python train.py --hidden_act="swiglu" --moe_layers=[1, 2, 3, 4, 5, 6, 7, 8] --balance_loss=0.015 --lr_router=0.000286 --tie_word_embeddings="early" --optimizer="adamw" --max_grad_norm=2.0 --train_tokens=597600000 --max_steps=3484
Below are experts of layer 5 (counted from 0) of a mixture-of-experts language model. Rows are named router (the router's row for the expert), gate (a neuron's input weights, with its number), up (a neuron's input weights, with its number) and show model dimensions 0-191. Each number is 500 + 50 x the weight over its row's rms, rounded and kept within 0 to 999. Numbers have three digits each.
After each expert's rows: "mostly gets" lists some tokens that are sent to it at least half of the time. This comes from a sample of Wikipedia text that the model never trained on.

# expert 24
router:526563437486480549422585437491448474562491544438540539522443453502541497529476581495480469522495526429457507587509424473543476532532597455458560417484615502524468520577515545527521498482473446438594490517392452401561398470460448438614472553554523468504430454520442531523564436541425525508548446490494514502480437566554501502495485521575423556408515550445529437531556511479540553515474515512493530551510540535474475442539505554490414600580585594554546526521608456445530503529546525466492542555504579548510528524414495514427526464556494438459466515484483518545390561515502465511
gate0:469486461460492539444544511425495533603482465393460519548525473488506552589479504469415497436560553625467549511540405462534530447534504438570423533473495555564551495481487569526554517524525394562562534535523503504511447465538485526507508603546459580457451538519520419520451453453454447489595442478518452540453518466590551527489564587542515497468540479478551570502462501512580520530483492597484464484491487489518462443513390532491503594578508541540462521515513489594551450434488415475563529511388536503516468490482481408523386590566565538441467529502446449525547472562492516516
up0:583444525514365486547515512531473481510495545455467436562513490505507506580467483498461503553411464645513467486572492498478499438506447542450464557478440449539578470449577562471504442316552500569504482584439556460509513472642536512597609581622503534445487523457514436471495529539517529483524435480502436544451539499508461514378468555479520556521512532495427479509452468481501458494587521557493496614470499504518462503555417528452504488527514484457439493492463494613507509570472523527437515479448523557492459496520471477435391590547488491459464528501455515476532427546439478588
gate1:538461487535499408520522524547435615497552430410570550432476488562469499500501520560602589523484532573580561530544525517542561544513435469528428590503491410537511460494589605531526454434565581508558463428549452517537536510506487548519537490536538529513514575526486482434495339500522492494546497631559523561495529428472462507447472535484519476467515489450644545480459560551491429488440489555552485461504569510437598511459468464409509509448442556469456525508497493463525439471488421514517469585519516501527518523538476424664420492500468614514541462518437447416551463523422497482
up1:571494405416459528526543488467477598651549520435493470467468432549476442518457524513541530437497397516442534601557443465564568509559541574486514529494611524450506539419522652452498506461514522440502458528498537496506433511463484484509539526453432611551493483467520514453528473461467476483528545604473500513547524532431497462433548544448464408493516490542589518551593510571512414516506523533470515549526493483566558411519493485482494488460403461436486522625472538490546502468520433553514488533480494540502479487522514479557445479558509525554575508551470514436507372496421528420
gate2:461472529418505491513470493494483480450568453539483561468587486516489442373562397508475471488547497508490413493494426526367487474510450527606466581564408505563425477518431473438488495474519472535490467483544658591564530460461525537509536493568430459517510604396525431528500535394503323545479443529510578478466556457439488523487547582490591593445541426566521494576566462540509429484557513442561430488457462516464486569469509446645504463473554466500534459566453456514423519530479502531534477602531483502513493421608484664454421489467454467473431498431453462502582445467500505511
up2:460492498348385491608504527545511521442577510514535485459544508463530500427511433583506464525513413483491446525498418460494488509527455445586470513503410486496483524618455508383515516505547427501460511461512590609502498512578556533481521571571466514529616578411493432536445457400458440511508493523529554499527555385402446525492560550494569559507460486536515480558500453424565370469482470436554462506544445600387507532448584464627524537486544511513464527479504427536460526559474441527559393514522508515507512503470495630480544512529430520534412499476495491488541432496536495485
gate3:570527434517480523501503523531565489464535478562442541430395472504556441528502409437438466439475574477531488525460436423418482437487431479543495469489522602480414510461512510528483603535584526478444446549433452496501512526593414528526560509557502482540390508459447546507501518360489566534547567514481502373549553473474436453448520522478503550487545620518527436551499475426528370455542406456471428404587584501435585563549567376511528492479531537431581538481463453463482511439474528511465469480571466541565521471540467614450489457376486545471535416512434490455501501437546482520
up3:475468545543587504551545480467460535574462527465516491567646532573479596543446552486524527455510408546417496520500455537515496501568550496448477467518488380559560489510520354533518374496436521558503589502562486588501541506392561505469454543397492490474533402502555480451553579529457476430455508470469473537429449505471515534539473484501522492448431431553470542477500571533479576521436572612572591542495441486493488494475524567486496560475421465630403455486471552532394477523566493445508515509445538463452487518507512428518503544541524453535415582532505474523491557601478502422
mostly gets: "N", "help ", "must ", "attemp", "would ", "go "

# expert 4
router:476480568523500409447503505539473520521441485431457549579525562550433408506511540520519517516452552499503572467458513477510399542518463496533395573496517425472497478486586428526543440447433465460524543454545448506517503424515549601568495466429450519553474421513551453490565530453516448446392534563459451486538548526513522504518449469455442506501463552457580572527494599467535484557592515505497510433502513507447466443446473479468558512580452506502626468501515505378526529507544494530475520572459599440535544515526616455550452522494501517434459534524566542504477399490507508454
gate0:505514543486524502529552614484519504487540567606453479531526472432489444501422455480398443505488512433502443462430470413420571447450424581522501550598507512471441656469528442451534422434561473442419587488462484613463426528484493486414533528497496540509461561563515529443408431629499487450575501505527495435502457447548423509534493496522494504563530526526434436449466441405519534486377551508472528594506530535542452334558516535442527520442465478464483599568506535438541514462489545425451563494518531520616468474460434502501434511423545527490535546484456485394528467556511485439
up0:493424532432452500583505504500483444526495464493446502466469490451528397543493556534448559477419536514552576486515525565499511439453498557486533516614503447459540471461475487548500556496546471452537476472621532535516468484442403512541457516471414535482454537541500461495483419564578535501486469563558548507516519448490486519519461540569518479504528332484559499468528476435542463631449469458537555498505504522493465566462548450484417508505484633625519539483488531523591487580516506505530492491459450477528472518529488506599464563554531480561483529465529472490394449480424570392
gate1:500409483530486478472557547486503521524563490431442498498546444497524529534421482489536457464489579467577487487509531483407545478475433559507510489533578599456568390499487479511561438511500461484504545545485472549550551555486582531541584530481548565529538497526501551562494426507519494509496442501489548562542528524505459562500418496474460512601499518476487435501493581491474480514526483500447484471530495449545538542483540506491460485471580458473540355521458583409518479351460513440438553524602491442491535531535530510554575488549527594459562532528528561511528410433539490527
up1:527370498530567542503404474484394520477519548410494449521428542461471529502457492413572529499526519365466541546474593473440430508503491578437526584539405534497471471430486472522464411519564485383457557479470474581515479543474567534454531559458522567491474535521439572464460506500536482473505520496558543519479490479490460500337495519507452487519534543483529457505505515463504560530557479376470437432485541541474516501456442464411473463457520455395576493428458537499487519499552462456464426470513474580514569439441457510542416446476453557514660527529553527424488510478542456549
gate2:516484430551540495515487425425463512607539507550493526492479479434617539440577524460519511468521535518531544484509422525547531484525494534367499535582552544535428490522446499472456528563527474479544506500574485460546537482518514516532461548585508523407536509505388488540525568472506450500610448440551505471499544520461435473434543478401435526517553474485484592470424463558474433534486533481496617552552389476494497508517520588548450484515518505465490477564527420480635473504539513475573473631481496601501356421464484527509475517577546513454445554452394545487532416520496623487
up2:565462479509481486361513500458534438505521423483471462460516487464487515524487518517359557566456569550429478550567515510471467508498509480527606522604460538558538471609424545515480562470513570479475482554546522465501430487522523420515510515542457522439432542522501504443416543482519497524498524503431395528475497489527549612533495481509578538583536481445489557548562476529589473506506509440505425462504639515627543528547524448577534508530483427535509493520414462530552522466495544526416456433474456551415465409510536473461442431472479583545516540436481491588430545504423378481
gate3:488479482534465474510465490535608443464522511524547481442505480552550545436558434531413559462524538545542511600533617443477517449491462472515495454511506569591442543550350490489475488506516632585537438680549436556499496516457539522459549558572458484563434598513457521551499547442513436500504407494483584428490630504476455469540542467508485549511501499522438477474491499497458460390507490426474432476492549494509508515527586515460526527505504448559492497614448478516460475496417506480473458517468504590475532475544476503410524643510585518523496409449425476487509504502435476515
up3:396466476444528527511465465445494525463501528520408524499544436510459515528483501487562469486495494531511499444504502504519487441558581515568487471452528472472508471479516512410438516495483470526393492437469508580470604580464514452415467423366529487454508475532505488465428435505520541563509555394495433511472541477476482530472406475527515448439554439561548544470590484489506468574538372559521479562579457543533527476453539597580479508467467496514451524414611532531430449477465502446507530438500485430515499491507523497502531501483527561461447473526488544460549492524469564458
mostly gets: "This ", "this ", "British ", "English ", "histor", "German "

# expert 44
router:536518477482482634474477477452393472454518611490522525520437516526475522571472554532420403503556580512535511528518410506578522604532516477482626498424631532499548484535537524520504393525519464420429567588444466480535427528434430373563442560525549577486477424560495565503513568453582530480483516424561462532571450540469484509578572403409472501413516494535426463567521497542540495427432537439458475585508500513448486435483501494455436508581482490438548544462549402458401458478444567544466527450375553547492494482444453508437473412526491457517442485461448522553418533496462500521
gate0:477477442463516481449385436481487562545525589439468431542490523514472550416524452539471442426561590448533501525534453507477578470495456542490501544539492586537539565551512535418550556556477557391538579454570579515504543471424538425565536482515599448552562459509512479505588511503458450372425562430475481472451489568508501538515436491422545522609390489536423534531551538495498477459490542427459478525539523384494485478402477515530530389472510426531474601581479489515529460463516456567458489500499404471484566495561581474560593509470490497489533508520494510454410477572452568516
up0:521491491472461504550457381502470524580444542440395459511538519393515541496585511521545495489496543472511493564580459443514432469551546532504430528521534548552486532437551491532497593451442509443533532442656488469457554487428502444476499502517465504590601551522656570452540531485450446442451615487485487466449540532448513515525470509492476471577470419527468554487551553539539365550582490520572516431491492535556564505537462474434491425513486477469425533505465498470592483475450491495491396471508469379500484499602545545517454557380485442453531522472543463511537482565493549569
gate1:409550432532469442432491635476625498568443555557461448560488522500486527527443466516536556562504566517491501525550500452502566509501482427482450505469504555517463488615469531614496530564444543526568496576547511490460476517548529465471592441480458492457440463459501533410470469590539576505462480534451521456484540478508440576536478492492583525467480587462602560483574558498488434632441528541603508413517453514508509517485500382495509518507487438573481392461504591518484540524451464451516450500491396479557458470484589481477545505558536490482488600483444440560497521494470484474
up1:549552548438525492577509389505524486525513462522393571412557437506570505575546575482487479520464429445532516515517523486492468478432440573433542448527418416424446490464463476512492514469448441473413515423497456501558506544537434539494459561443513546482561574571438417622476502491421510493477495452476492510513479522430490415404471477507450500510573449503440520516446472473460543436478513458500487474523588526524459530589474531528486558501454521529508457544513507545485390501560485584535422494523619524552498500562398531535443516587449500453529471592465533423559550541568486530
gate2:502541518498466543527417425463470479461457517463489402526398485629472452493567520491542537513527451521546476534487452482551579547527538493558641564529527497485532338501486444596532479531492451393467476374561483483495480444466488519478546551482447505586550438473476460544515556489537475495569506472475515491568443516537522558496426550322460572552509460499449469563563536453472426514424444471517421512518456527573549543450502458477506428511476541494471564519418454508487461516535481553494456544511508473540424485555540525521453446449424544489490617531539462505436443512571649580
up2:486492522516391552495515417540431535570455510471522405513535423530432464471491458424549514499529504458542423582520493480491578506495520486502526503444498395545478437515590451525493459519481434456441546405589442435544483468437448507523522505474493553535597514449468475420539516440564392524483527487560543508613471504520517506483470567413486514526601473468490390488581539508512462533548512548549422553495478519483521525412496556439486466520580667438448581546478429510543416362433471389511455495466537533521459542506428487542454443481388518457450533508480466499525455532593545515
gate3:543556492474510503512508463563465539483550454425438567623408535523504524590572397457433493505531433527451457449523530457529568536441479454479537548503533525492428512475600522517506542518508393417524505577502488488425477563473516518474516477534459443436555472479525482481456469476567489450516486534511512549463498506527467500491489455419474421432516490500451466566531543423470585423481425492463526503554527445555478549459555488483480477482487485562448507614499568570492459421544470496478500512496686531477470504530526383574484549424478540500534532583605483614586510524469520451
up3:483466454455478488561514437448520509500563449399552579491412494407523535535518454505551469525503479499411495452496539548497575519337520463553543571539496415476411560396548561456459531461535461456598447506505476460456454598484489467413596501504467485522504501398656453458464474549523466511503466572499522517413496479411503482517527525495513453488521395518466482515557540514480560437497399469524597509534454526552527467484527460639500495384465489479480579548445553536505570462528439578448509538545578467526508561466457395507482482523421492487544457481581602520564467471463491422
mostly gets: "—; ", "JPL ", "accoun", "±", "Label", "household"

# expert 13
router:485469488435491516567510465540522395469463511388561501434529538432566612535494519547590464468439422516535472470485471421492547480465435402372382547470476414490553561422504512527438518519425505526517557504444465487517524487507498482568542464469523586488515484513561496501425592578427514634564586495446442549373587464489548449405500478455546510480486504501535525477460554539549465475541502573573432534509539513608510502482463600398509472520419476429471489477566510521454516529449465467537503466463454534580523479504576532470554439406551475406563545555498471503536531488535470425
gate0:452478582521502485378509513458387495509507499539478469517541492577464533522524494482429513520457563467530489477411562427520500485459435484474550457527458555492490547551499490432489483490489448535504488440562565491524503522491432482485529516495487500532521460527467394527517458575509561537475501493526620486479459494431432539476458477580499458581561543486522537553481486516540491600356412555490442517521520439488447461506506506494557544489510488490523480583444524524484524491557511504588526557523455531534405469522516465526429532473512511483446559502523502593636492511562549464
up0:559551568478511471412483520582497458475522452528548448578528419450519485449466447437445500530514503520471387649526547529406534493422426527497431508458460482504462529496431476525530573537464498449527530463619563492584475504543511540453523495476439548588578642465493475479522472562487444513465537549368447466503543453393501541609538567458528501520536550530495414454541552517510466571512546508546498536548539484529508447556527557532542451480463587449443561562489528447543603520612447481493503414523520613456502449481501491531473472493393493466473472547542538482470514518562437422
gate1:539391557535579462514479536582465499510516469372435439448467503445482462476553527504567413466505485525537417444493545456458476464553527468491538486533429418464489483496520504523387413420515498548517496470483477516486477598579511501500550409459337466503604495465430552577480507449562493457529450451449560501490566510501518482538519464464569566595665440473493500648522529392504595512522530521564568471483445546461474479506593485500503538449617489494533524538475388429439506476442563597496542519575567484503508516464489473513496551476525552536495452518492538531503466464385544479
up1:469608587494533560496505377528566518471553447422578474403575501495448572482541523515478558483440581486590565528561443450499505533525440530442459469433536507492542521570607462550572521460460475435473558469467496543506468550473521422505564512436446487494448430512526472586395539469538447435562529475520457467497503568446474526585552408472464484466491462474454486452468405493492557484561526392545454533556482534552517524466448565512403519530596522429487475429577502501532503532455440442468500482530563476502450537483562553460526486551454447507538490506510529448436469471540507648
gate2:486469582452422558433438523460522575438437491496428467550537499493559368451483533493543503494504438514549471437473452605486601553490506535576523561428588549429516420551495460481525528526501567560440429518498543568550508609540500550542488533521547471503517512536471526486552417552465468454610429505479509484484462492475488469511504565537382400499440518438481502512406492591473529449554518500376571556560399429467487564431540442554470496466425489499490549494462573473497395520588549428586529572584444432489442563556459567463486566529470520512523503565514531493471416475560618478
up2:548415502515520491540541512534614528546495448428514405462581392552568512429527453461511542516447455555493497612567541512459528529444467451426495517568485526502501509441654446504455587541473525427514522531516494476509541488508374504488475540540486549351470582525532435482487559442538457457531553559512470469492528565566484504520474473472495474392530493511525542437449481469589536437419529477426520507454351485468525543480533507504460468476532528511525489541518503527468421478537443434547355621472459538491504503514458514450526509402530502436433502481458556477568521534478484479
gate3:527506553454474434529474516487505570469507410487481528493455422535536433456601540444546473481464544517509498509513512486459520446497449507540539491489547516526486424453423490467594367442504467452474456444473445609513539552472571554445495442518426496497596537519407555514485512557483535546573456479432570440517507476522484473521425594462334521512513468453499462505436543519454489549520542476538519529532507471552462469529532500537478386582546611460538503526462549451509408439616545473448506498515584530575507547465521434457502497451588529516415482465519371489478547476558546429
up3:499451547534538494410368492524468371501548564535440556549360581370521587465540497553487556500553434458513523470525527520572442570558513472462564562484526470536496586488457472528499606486497501459481531504509604372518461487514399526432548555519483484499464482571459460534513506402519489533462501453530474593490465553476505538502549479480601455518585490566503572510566457496550517485440416509475468455490512557464509495485497470480585549560458490561484529409506472513443520568477428580626465444399449517519491412507492494557478561578382435468596497530524533473453418511438565541
mostly gets: "within ", "sq ", "throughout ", "near ", "outside ", "across "

# expert 46
router:505449506551429542490542484547567482548570440480483529443567534434507605524527546524524574524485565440498487473525536590514475382538536523442521594493607448532471551503433521561464564526540464497573497496538440468550529564347429423520579470499482473453480516520409536500396495499504515522561524508564549518450458463515485509542518475471581467477438497503503580447505481573541453570519535539553492509471587581559528446511428476572412391462570514515508439549556473561480428493486493479573488500509444541577510446559440443419429479574494525558572523419432459448480379587530542535
gate0:579586459472428459496489485519500464311462453511475437526505528475432501534574474508486519514549497525367461483441554485501493520417507574580479395534394528518503457536436463467486527556519487532428420470596542512437486536498529519535460491479468460590518552395596540536476538593505497571463570460556579538506509488516604544564612528439539475597645528410553520452452524427555436413511492474479477415514583562503475512472460473425670456597504532519519442520455548548489464488515519550487462452447523481497502411536431486569520457436449517570534477485504449489544553416553455619
up0:551534444435478475483435429448527511423462435551419482525484529598544562515532560547487472528518556526419504493470516484491503483548514505600607462492463463480495475622443424527423504469453476526413379424446461506670459477514495509523489614469509473479553523477483502475446502594523567565467517506527524486553457520497505547570470482496516541492536624446513472467489541458533444482593556440403595530511508570559441525488448479525508478599488539466546421491487493436481460491545529541484534429436538538492485453467471489519547473437467526539515432471443508487448445512459485615
gate1:549452479435458441526508515551555517463592516538441521524469434511494580512415500457546533479469592606432419471465489438446593616479474490495556458612464459405524559607547425403508516387517457492497572508464464507396479535504495565408482443489443559542498616516497428487477484484503453487480594416463507572520532564469480491534512494431602558518414490574471543514524467552484610514478511546428426537534431510490435463575512498491511488460504452554513540529474515553473533448458477521575455495554560433616553473426533513467560508545527505553396473502487462470534503525483527531
up1:439570428514508529467510482491475469499527449539504456437508555525479464553583484482487512476571446482548540588535491552569464528531453539463502419436514436557476409455546576517480495569474561480511490396506475425541561469494499439496533561476607533544532509509576559452477451496505525500582508538612544526570502514507486490453446508587390534486508504491517440407565560429589494491458435451462579486560504397472459623524502533543498547526496471404443511400408462489541461547519501569385496538537476556397469483480436442473456511429551498516486510566577566456500514465480470464
gate2:518466563557539472515481517555468593517532624493488483545503544438412545480458500444543547420482523491533488553402523541436463522537523473491565540609471437387477474508569520453576570467445519475504543447432530505524537518542431477488510453564506434458406515569519490425506554493489450512453432494487452453604506503456530522513438538525472547501553544493401499513505533494487552510499481544512557544575515454537460465410512469549488474526501576543520497479461551425443478563539418495533464490471479517484450523582631592518495542499427520524439554491452551413452484556467469495
up2:524435570492522524494499498431492625579464425507490457545566472576421551471438550466515518430391584528428397444427518485479467440494445492473563593471542573521493539502416526503432571540447510532512531490491452504569467513547498562475489515573479561510451487428508514538496515507512433518472368574504539456673430499411521470530483479518485534530499544491535459503453516436532476561490464532510503469544576487461433533501585535525507465503643560474462535462519503524492469489520461438368470395555392515473449433618532498526436479523572603489574538405490578472564411463431530473
gate3:490465528433603479523514489523530559557465451512551458592506428529563490411525391473466509466532511531482534438470481497524472461481407478503523521559465547410517452567568510460612459506469526562484519490535513526481430545568528464482487467550482509517529464475559459594529541564518389441489543494424467509533521415486505513420493410504569601544533501591407508561480530492572445506572513471479508490448500469555547481459546575467518528482560518497406467501400550419530515476470454587508455519420496502553481606475436491513546472531532560445554539506491516458594480419579566485
up3:430441409505466554397456540559558465514519511492478497425496463540543537498467493478463449550461411471480539435605506472515441603539460428461449475488453591475442537586443514460509500557490478497520487458445591500484568460535577472448464456525477475509523562485442438558486525373497548559568453375431556480478482457527570375533512592533449465511537514566536508425535506503529554481448585581599367441525466477457495525535488451555525525541478511572474526510548377607485505519517451436499489569502428483440531434541525511423455557435462559547459516566484494434495499492525409589
mostly gets: "some ", "both ", "those ", "what ", "much ", "most "

# expert 37
router:436548472576455470418559578582567486424427428549502437498539451603484472507547552486486522441502476601514582415474575492454517445495436459539383459462461490532475472436556452484454445496502508549503466495558408556509506445550497523551498510568486452522476501495503458500449562437493455498530543434527492449590688572557447546601486498544467533496525517527493478477464555404493494569498559453444504566514509467464486575457581519470578476578545480525468549547533483499416492503455446505455508541603451529478475521561502531457526591507548538544518439447569424494605567537539522571
gate0:455430464542499447440510519519502517470454534474492489576595495536542520418462457498477539560524477510501493521598522473456479428568469474503486562546523514462437498423456451567615420539551429504575558585475543463439493483507522543517501589546559536574546459558582496556564470550432516448491466502562456429552513526526555509474637564567428555527471505463479439519370544459441443556522516564482481547395494519490462525513451523470538566571448458590568519580545468483492499504478427515519496513501405590520461472562442428494457419530572401412495577543500466508469485491577425422
up0:511488542399515475471532504487484538541497470458457576557509479465468452486511520389573501508579444346519504520548463496440599575415450537464567612497597507460508570470523482576542559535477551542486543595538595481528521486493467538495478419468533478360505454465524490424438473549516517483483407501493385489484543574486507501511560567567541504607484477503533473526564510403580460473468633496537432540438560405496434562422393499472559563508514453517405493472460570541516486555532512542521516562480601449515499507463501393607475325490564487519493564525415505450471493471557524468
gate1:472465569505551542547378438517507528500581484499472474455497483477509519544528535482529522536549478552475447468552500463518541454541495457479499550586534480541499480431444470460410442473412522475463444497546571546465460417416560528523501612489458469497497482366502556497473482528502467489364522499444524491514441351585497476467501501513467495403550559510474608465450347518434519487549459443526471579471471473510588518472542412461437536503406533493528444496530454532468544474444447447598466488369526519467425534489553527434486443467426473465430551454494468523517480516510450527
up1:515475523485545537525468504460503481548576504556472485447498484561537548522531513491471501481503411482525413519607541461500449431518440534493532582590515491519441540538491498437445496538434595469510509399425518514568399453391533489475465463540463460499556487414446553490380515530487485545492526491457539483508596388512428562564586468534462457525591576541541518572511381471488442561427510447459461616460505586515476602487562397473464538477488436527536533466455504468478517591485496485488461540447503523474425539526490483480527458481588429509456529464476476444521394559418506428
gate2:524502458507499480469437499544552604436489501556525541441488449480489547487529487489527480499508548568487539546515472466414418475469528548472557466497506676440512461524444469512532495393569485530490578509506547456516555540522504450471500527534354523448498518484514462467513476488522515533513527489448504449545545347510501447438545414480502533542500466532470482609575510483533434521503403619485540440568531498541357503451528505459519423466523538524538531609457474565487440465512565592429576519537426431461448597520466521422526485490451522426532396568534534500464521495463470353
up2:543521568574468525419412482441502495447520430516479523499612449484497527462512532465529543573635509478449575584481501415407479440550503504422465483523453543434406558529451504515529485425546538519507526488457511426485494546547514429461587535513471466479462620491469468507439493544481493546490505439471536470534511441552523423426587501518475577531482501465467472525434498411527503459423476497502560482535437479554458443443548489438458505461590499440473516508488437544476455432494474546474507535492558418473482563445472463500485460533466536394494412579419480500523534364447457490
gate3:574452539576516551611423491542426540400566458563532512588440452356450464516457429507504472447459493514528447514477563453546677529441500490544481480444501484456581522471453504510485468539638521369506495523485569448499504506539517449472482422504417499468547604475531485499525484573534495531553521561520425583496554565498480458403516590396544540587598509405503417534454478454516545440452461466462472502502520569436529523513516491441474508414433585502454464468463586457583571572434424496500473488550507577544463454529471557496503532508521539501496546514528507596470480493492548502
up3:454503480479537542435603500654479531525476576426492444491595610518525522478492435454430544486550494527437547482521563554474534366491489479576499503536558463541407487505482456582502547493451570627608533421471488552477565472465567512459537458508583482511524457574603593492469550500475507477369442591432568483388527540448539521520463541471446553529545501590516468466504498509508466603469466503522512438434535526542607486418413474534561547442598495493436390500422461504578492488538513546445484517464602488483562460567567447486453481428494495491507596503507438509583474545536439492
mostly gets: "professional ", "All", "tou", "Best ", "college ", "asketball "

# expert 35
router:533498521516448514537491446446547581565479453579513486514558514491466498451563548486579511514469555492541479456445558490571503464476500446515467585483499436536459543448448489549443485522421438516446506474525476558497542558466593456480621461543575561489488463448614589484506501539462518541432570616545470557483424497500519621445466467460586467491488439399503577512449509641395486471539550418496476555463468510566505512424443528480442425521503576508510522503565541453530463520516536435426384510585521476449458539457463537422504490534440586496480571324496521542557444534567479598
gate0:445493523558391487568472531547490538478463461577510453505461529395522486544547548481481494485532422516547379426519473491472490545408508556592527527572450512424497441510479522497538494508547519404527468493547501535562554407479499502452531539556524476546573490391480540470515404515464494542472553439443504475554461483526514489408411436564397563499579520492483493430606710431530474571535529400499473479487529552573455501466532498449474546610494541511557595514486519440499477451612446476453547447458437504366448517456484475499564532444448492524517488536485476515498506372470440571
up0:524627573520566548602468459464531506479520470481507515531501446573583439517504422412610526494495565449450563539482544454501468516492419490503499544398549541561484449499515572515438531412476502478555510434393499534451537555521507513429589464505471422542459533494555436469421444494488439514349507497486478471455531504463525510498503529462485576425483622520516526484527526446603560467579513612572526521513452557438491647495471362475405512513443516500483454523538536508559511494445524531517460549488576423557487503547471511500519474511522434564487495435496506572580500473532518492
gate1:500519480505418497503567479517518432497417487458566506475472441545494541445426394501507471555474584523491464530492455551471508545497557499566464375454409455486519513469509592506521483485525478480466392570486460498446462437474586460492417517496577504498508448505544499370515539483566494429470544527576475536335511504493507477477534600544511435492600431564525490525544494544491501460494486450497569472482501482545532509592498478524547484512434495573484531486463603495583507535516451402437523444568518481556535338516497556477590518595566472509610471499471466432528519548502443460
up1:551524493488479498433449475463523502475566485532551451468518508482582531457514505466490466486606500525476509626499555457572470466513588519418506502507508604672509432491454420465524508505558526495540555551517451486519498492471547519512392477490473486526555599513437496531612517436427458501522419568534572588536479507547560467523520499492526535402514441556635546494573500528469522508448442510429460495487466491549431462523520434582457524430519513503514539494368508423608513523433504548565507581532545487417510646428504494470524492462445570460510494409534512473476470516464496503
gate2:516524534546468485514524441500413563450487430519483535452488595492572440649535444489609552496495559581396521408544470502509483495504488440620500444595450557473466583549560504468495515533553412463539539558539542388529545538479593362423498481562462512585587485445476448453471454460439460563505548439507431516556475482421503453491499462522616568458605521497548507474438443518466418519567472549467477488538502454396444514493456446530503563512566582457511526530493477523464475500491518486466547486416513524525506557547498517492475455531535651510536494545498503474522527529476554551
up2:534491500397495569508493505457536484464415543536449563507545506518601492492482498514528506593426503643509489359516502512505554549476405496428470492536500488509449499505540345371522522356462482560469543487486564554463541600491526563452479545486517527583561529479464451532543635486483519472454447537510525443503501379377503533532484385570529555426493446498500522525543521494475501452467500541582438517431447522503497562501496503498540425488485536453511544456592500546478500452470530559610516504499468549534552462500520507459473497372542540371497543527510538430542447459572535549
gate3:542543481517509491402511527446486465495572558396423488437442590594490569521433549478478476460475438491664439446473478491467478480556564522424430446516501571486568488527522521459494544579491534527540413531414487632535474407577530526455466541525501530473505589467489457477533505494496507512545453521474541484503498529572555501556458409508384517508491482618529437473510492452485483571427422566462581555560537492472549534419504450553497444351513586586475500493446515481539559520380523460512543454437538453527500453548536443514486516472463465499510539545446568426438485566503469413
up3:498528454484507465408488480497513475433564536525340477400546612605514579560493568495528445488478467502594463476396541500541494535485539471421505474481480430417515442573479547485469504534458550500492430491439508590531412467555510371409470510463520537500640484498488496534571394576475596597512437581442433473501462559550571532564469418419442526553464554551523473502508504472452507531385478518361533557568517515496487623458511474543505483457503573516459476464487521429475535457496498453448493504503500439488481514526468432543546505508432467568492559467509598469486553578516461475
mostly gets: "called ", "built ", "described ", "located ", "established ", "overed "

# expert 45
router:472575488500556404533472533494479545490587559540392420486552486510478552583518456482525423568459419498492436544503564479516498508446467535430472540483481584544539419472458465515523488471454635542622441436488535557486551479461465531388512595434493484540580491559387570483507492559448510433451537533452589510497560469525467590430473553431540460542590528497504472454504546429496536555581465455557467459558527501547523581516568529511562499449351499467509464468553685543457512546531562538577456533560567508476550523479435524481531463420485452440557544594476437482545447545458417431
gate0:460395425545478532547489497510503484404430494420476453445551486523507470492493515602363496543456567553484434325495536534505486470460517500592481554441495521514486595457406462469439499460690445496477616526508456580508473500489513518566517443515523521479456635465463532488470451565470457535548449475481477461564531473612539519530542448419498466541496476526488529484558509519559506567561523536482471501442452527539615513468432480481498621495560531387572493513501540495552495569478461474451468485496566446471509485439498531501559583548546500386490482460492483572514493483513549498
up0:552593493476515528490506449513399500547527531480537585563472502484515531519513541467453469448441521432520546563469486479535478452529456474534512410642652387417473461445505502470485518540428519546436414525537580445545567458535493462559432513525480446476547524485545470467567476439521470488533549458502530500452514564454542477484540499563552470508481472491528551571414507563451444468477373423519501570479462518594433428576505473518550415513560471600513541502523438455561519494583472531471582508585389499534430583536508468476458470501430452582480468521456501518579415415512502535
gate1:524394417452506445430411524491487487451440512559459471546551591428519443517542508590491541465529471530424384480526530568513606580401510430515508531485504593523373536537488529533467512472504478610490497476566459557459437504563493506451595512528477493495386495394491474451473464568505497462492565462602536437528511460546606516490468533473508489539468380463508507543581455485507508485568508422470525425570531485556451512477528520486664460452427506516519472438387571482522522466595467598514479506486468495432479510463515522471504531555514505486506471455540509595548506427614516463
up1:539536412483475555465506588505387544498488552525527499520549579450450512514486525539565543515613533473387500510551552538563550530456491427524493490483539504481374542539500532495429406498577433509505584476505490515536451487543556490549595542540449510416395545445485480477516496506591610509418519499541467504513487450556578563480422555418502536524432360410517453486462452491470545456532549403406461485452570485564485465434522567425550401491436581546533503457474497475510492501564433506564485449467494500481496511451463507558471491557484520458614411454523492588537531363530483532
gate2:491481500439517481474428390461421490560505492418455502466400463445524468531577528495534512491431511458410519533482481482478498528443470513500509578497484589451501527511559517578493526461591421427697582457438476534529474499473550544476516506503516515495517457445471488526472600496519528530438440461528551465511527465594465524439409475603526515625510524442530487558584453484524555590563591489471478570471567543440544538456441521518473481472453515572528416537447567444362348495546467512452520473512593528531425439542578491525445541611471479480529449523515501495478450520566530419
up2:457515523447523492469501483527469503552510455517577524512576416437492433405455499439477481508526441502473480561461490543520521478529480453508458414528392609466528427502466435555543505532451445491557512458433542515488605443571412520421474490588559552548522492476444441456464526524486531458506529518522571496433475458406495510469397519565482582443551434431612472476433479577457475453331538462629487531548531424523496496444535542433446527510490563636436518448521513497395502473473570454531491522525473494500555579530506502601558461429548527439543516508465522436441487550519507475
gate3:487453506484531480501530531496526500444556434540480540479471540518542453474605472512590521449486463537488430516459523507497545525429475494477418510525453446473489422510531486564488534525473543533570588503491499520538500474459552453489482449492499545562508469429483481476509458482448425570551515612516525520342496514588566489523515494438536477401598486470499494519482566630642593529592523506487589455588421528507456402495522556419554469450558381464503502578470466510511578436461388570561523540376536544497463466620492454586395540489523477428524435455449438496520490476487598522
up3:372487444478501478484505585512532625478555468554585407493457505429500607456566543594509496484505473468457458541462426399537503491468477478531452471538527507428501527493470599508507465476537481498546611573473513442513541460451529467498415412568465512466552478535432515529545431448572537559629499602548509564405618512522515595495508498410490477519545472501509485440551563565559541458480495498516529387604503422450481430502542599454419511415516411535506452544550498502506621382481426606477540506369523506516455435571552461531399533412528511410504487511462458508424498464501566550
mostly gets: "Portug", "Slov", "ww", "Mexic", "Sch", "Nic"